Weights of a small mixture-of-experts language model, trained from scratch on English Wikipedia: 96 ReGLU neurons an expert.
Below are experts of layer 8 (counted from 0) of a mixture-of-experts language model. Rows are named router (the router's row for the expert), gate (a neuron's input weights, with its number), up (a neuron's input weights, with its number), down (a neuron's output weights, with its number) and show model dimensions 0-63. Each number is 500 + 50 x the weight over its row's rms, rounded and kept within 0 to 999. Numbers have three digits each.
Before each expert's rows: "comes before" lists some tokens at least twice as common just after its tokens as in all text; "gets" lists some tokens that make up at least twice as much of what it gets as of all text. This comes from a sample of Wikipedia text that the model never trained on. Tokens count by the router's weight.

# expert 1
comes before: "\n", " |", ";", " also", " ", "N"
gets: " |", " ", "\n", ";", "|---|---|---|---|---|---|---|---|", " —"
router:474462464516483478444495438591550416533456546471546445511529544483488487488559500514483597486559501510519490511423487532502521517546526509475482568567452440488462477531519502600434551341493456
gate0:572505390575452448446472552434569525425514518514481492506467485540532543508543577457458532493465497433439533462529484510505492502514520411408553481511481486519543596466485532448540477426495506
up0:490566474514585407544522424491436477521475476480525494591487445455437545480540524550498629536508551495464526521375479503478537452443504511529449458513512441483475472472513510458609481445484531
down0:616512537501478560554538542453541407488486529469515506547526457546542524492540496468516426555451531546552520500611473573481536502469478574553507466501582511512434537551567528480411432521483487

# expert 112
comes before: " |", "itted", "erry", " was", "aces", "urn"
gets: " f", " F", " ", " he", "f", " it"
router:502507480478550470520539481548493503538374445442484514516515558509558570462610480445519519495544531521571550567410495513454479480538500510567602489628437485575465459522512477575525567500475440
gate0:536552498474548519546491530405526524495548525524498546518493494529521531500520491485600547429540557492547425443554493495426503515496533517561361557531531541581541457495504498472563508400474525
up0:644472603376531530498536447508510479491366445486501540488542493418403541537462534518445520505538498490538470449561444477430500477444581503527500451464499471534528633517520480562510545530482518
down0:530451516425480626459479472509545467512444467541504487502444565448453585453449501564482497507449550493472523574592540453564531510520462436485530524541483542536521445496490443462585516433588509

# expert 12
comes before: "-", "f", "c", "ior", "t", "d"
gets: "-", " sub", " co", " Super", " Sub", " inter"
router:535512445458504440523457497472503572462492470515440495568533523600548543552533529491440516501483458542431499494576452468436482421510470476519480557508516625488495469489486486555427431511458485
gate0:518501529507524564476553513468501513444526498460470534501486489448572499481500558500483465537445384560517509494414524454408499473466488569447488410432519577468480538594518540428480591506599477
up0:493459472428562435457544455513485488481526555580490528522494543465489441538534475514528539430502453509510468508410485573486523559496483553545471489573471504513464489459549460586499445606490502
down0:493484502512520469602530420532582444462436440640421519499452495508471483536495528517613555502514476460497517499533463485507471457550430511486498546477551420481552608541526471516491520500520506

# expert 15
comes before: " The", "\n", "5", " It", " In", "0"
gets: ".", " /", ").", "–", "\".", "/"
router:480465457598477446516414454498528481485539481442439555490452469465511506564683504560462521455466541562599537595449441514530474476501512544502498409433531457554437505545520523490519536480532497
gate0:615433461380541447578502570538493556483472542531575576488448498445593554547450488469450452574508558565487512533519441507477439525473452519569556451563533456493557561468563414438490434462609556
up0:477522414591434504481454510552610496507420468508495559458569510503554505470507495525553429537500620509445516506501486508497499522517511431536534573449531462548553476550410472444516600468580575
down0:601454426495600462586471488470479419548473467549558556486417468543550441476460492387538427471447535516491538507461520476520426487484470579499526602445469401578450535452403432515326468450498428

# expert 111
comes before: "–", " |", "1", "0", "2", "3"
gets: "–", " ", " +", " (", "1", "3"
router:478519488514418493478563536512506539593428524427497515463519541472478491565463469486352500475489521586500470560417430491358417418541486560446510599507466427426502471545515520575544494408436482
gate0:534490486450459632430478464494440499491475563534626500370517450570392464507521585431576453569486504461503500486432442510556487469406424504512543602460411502505379480424562516567416519479496475
up0:554503551553535493590493560460449456454478546511484447448440536529542511442511453576468332563426436541548521437596491576451535529464404470485562503452523416472528493545465426493597506507423472
down0:496565427471447544457498516468521536528544536539549515452487412585509520512556490478425537464575464486578535537462575540518482496429509577395501550461551508469469456604501478561531509561535578

# expert 54
comes before: ".", "S", " J", "C", "N", " R"
gets: ".", " |", " J", " A", " P", " H"
router:402492501542464515436527442476507365543537524467397519574536525432497549449540457501544541437499528534504563537433539550501444519542466418559512586550467429474424498501566603587532580477445481
gate0:456446454566505569385522488544425522503476551522559432466555482488481446511403474476510425486369520429474531452609569486471481535528528473570473532503447449521545567451484462542427482485427464
up0:447471649389506503546538368537590489458464490459471476589467478550553490408493465451502485532492513513506466474494514430531531542457421498500515476475489534468508403482560440528516480600462494
down0:511438418500564526521447482451458533462521518451546484555518518437521553490483501483522509519463500569495475586521443461448581532472446537461507568541596551512497589581503602603514580453534460

# expert 33
comes before: "|", "\n", "|---|---|---|", "|---|---|---|---|---|---|", "|---|---|---|---|---|", "|---|---|---|---|"
gets: "\n", "|---|---|---|---", "|---|---|---|", "|---|---|---|---|", "|---|---|---|---|---|---|", "|---|---|---|---|---|"
router:513552465545455434540490424380491438600412557467469493537542540484558465597485570375489492462496460527514503412457446530478506456508595562401494576536435508479536485474537554510458484445532541
gate0:610489499532475615513536565498544484517457491555584620466450460509469564507450509581467431529521509475546460505559564605580508550459408430526520503499476341502514490501562559417451527528505501
up0:521491548496523588481455478515507429522508443398480427446518607452433501507562553500541566590463505533469551525454587484501442451474584592502404578434440488541501463535502476498511478520461488
down0:593447561517539561441577451586627498509450428483557459460445441567472454391472467482593504527515472539556529460528473431510510547420550544503570420541522506502460537458445528494428565521548492

# expert 50
comes before: " ", " |", ":", " 0", " 1", " 2"
gets: " |", " ", ":", " Total", " /", "|"
router:543494537535420534529502469648512480450573477389536523523435536577547439523559522525421537428441480456516489579498468442514519492531527520485511545587418476506372534595495582561549600440463458
gate0:519598585440486424502449511492471549424584495501495442425503508468603482460481461502459537464455484485645471590512534498626516507493531466471570503506602404464584523533470519422500491545370429
up0:481528472396580411454484473483457516505486392545516470475481515480512467409536442499573586483496518464506515522493457431517470548508430472539500512555558493575546497454562525542502507567488604
down0:516391442489612517438570536524621464508518590446506470533453504583506492525547459549486522469578539493521506513442530485412525436502537436484547495449544574505563562541504549539523427514387517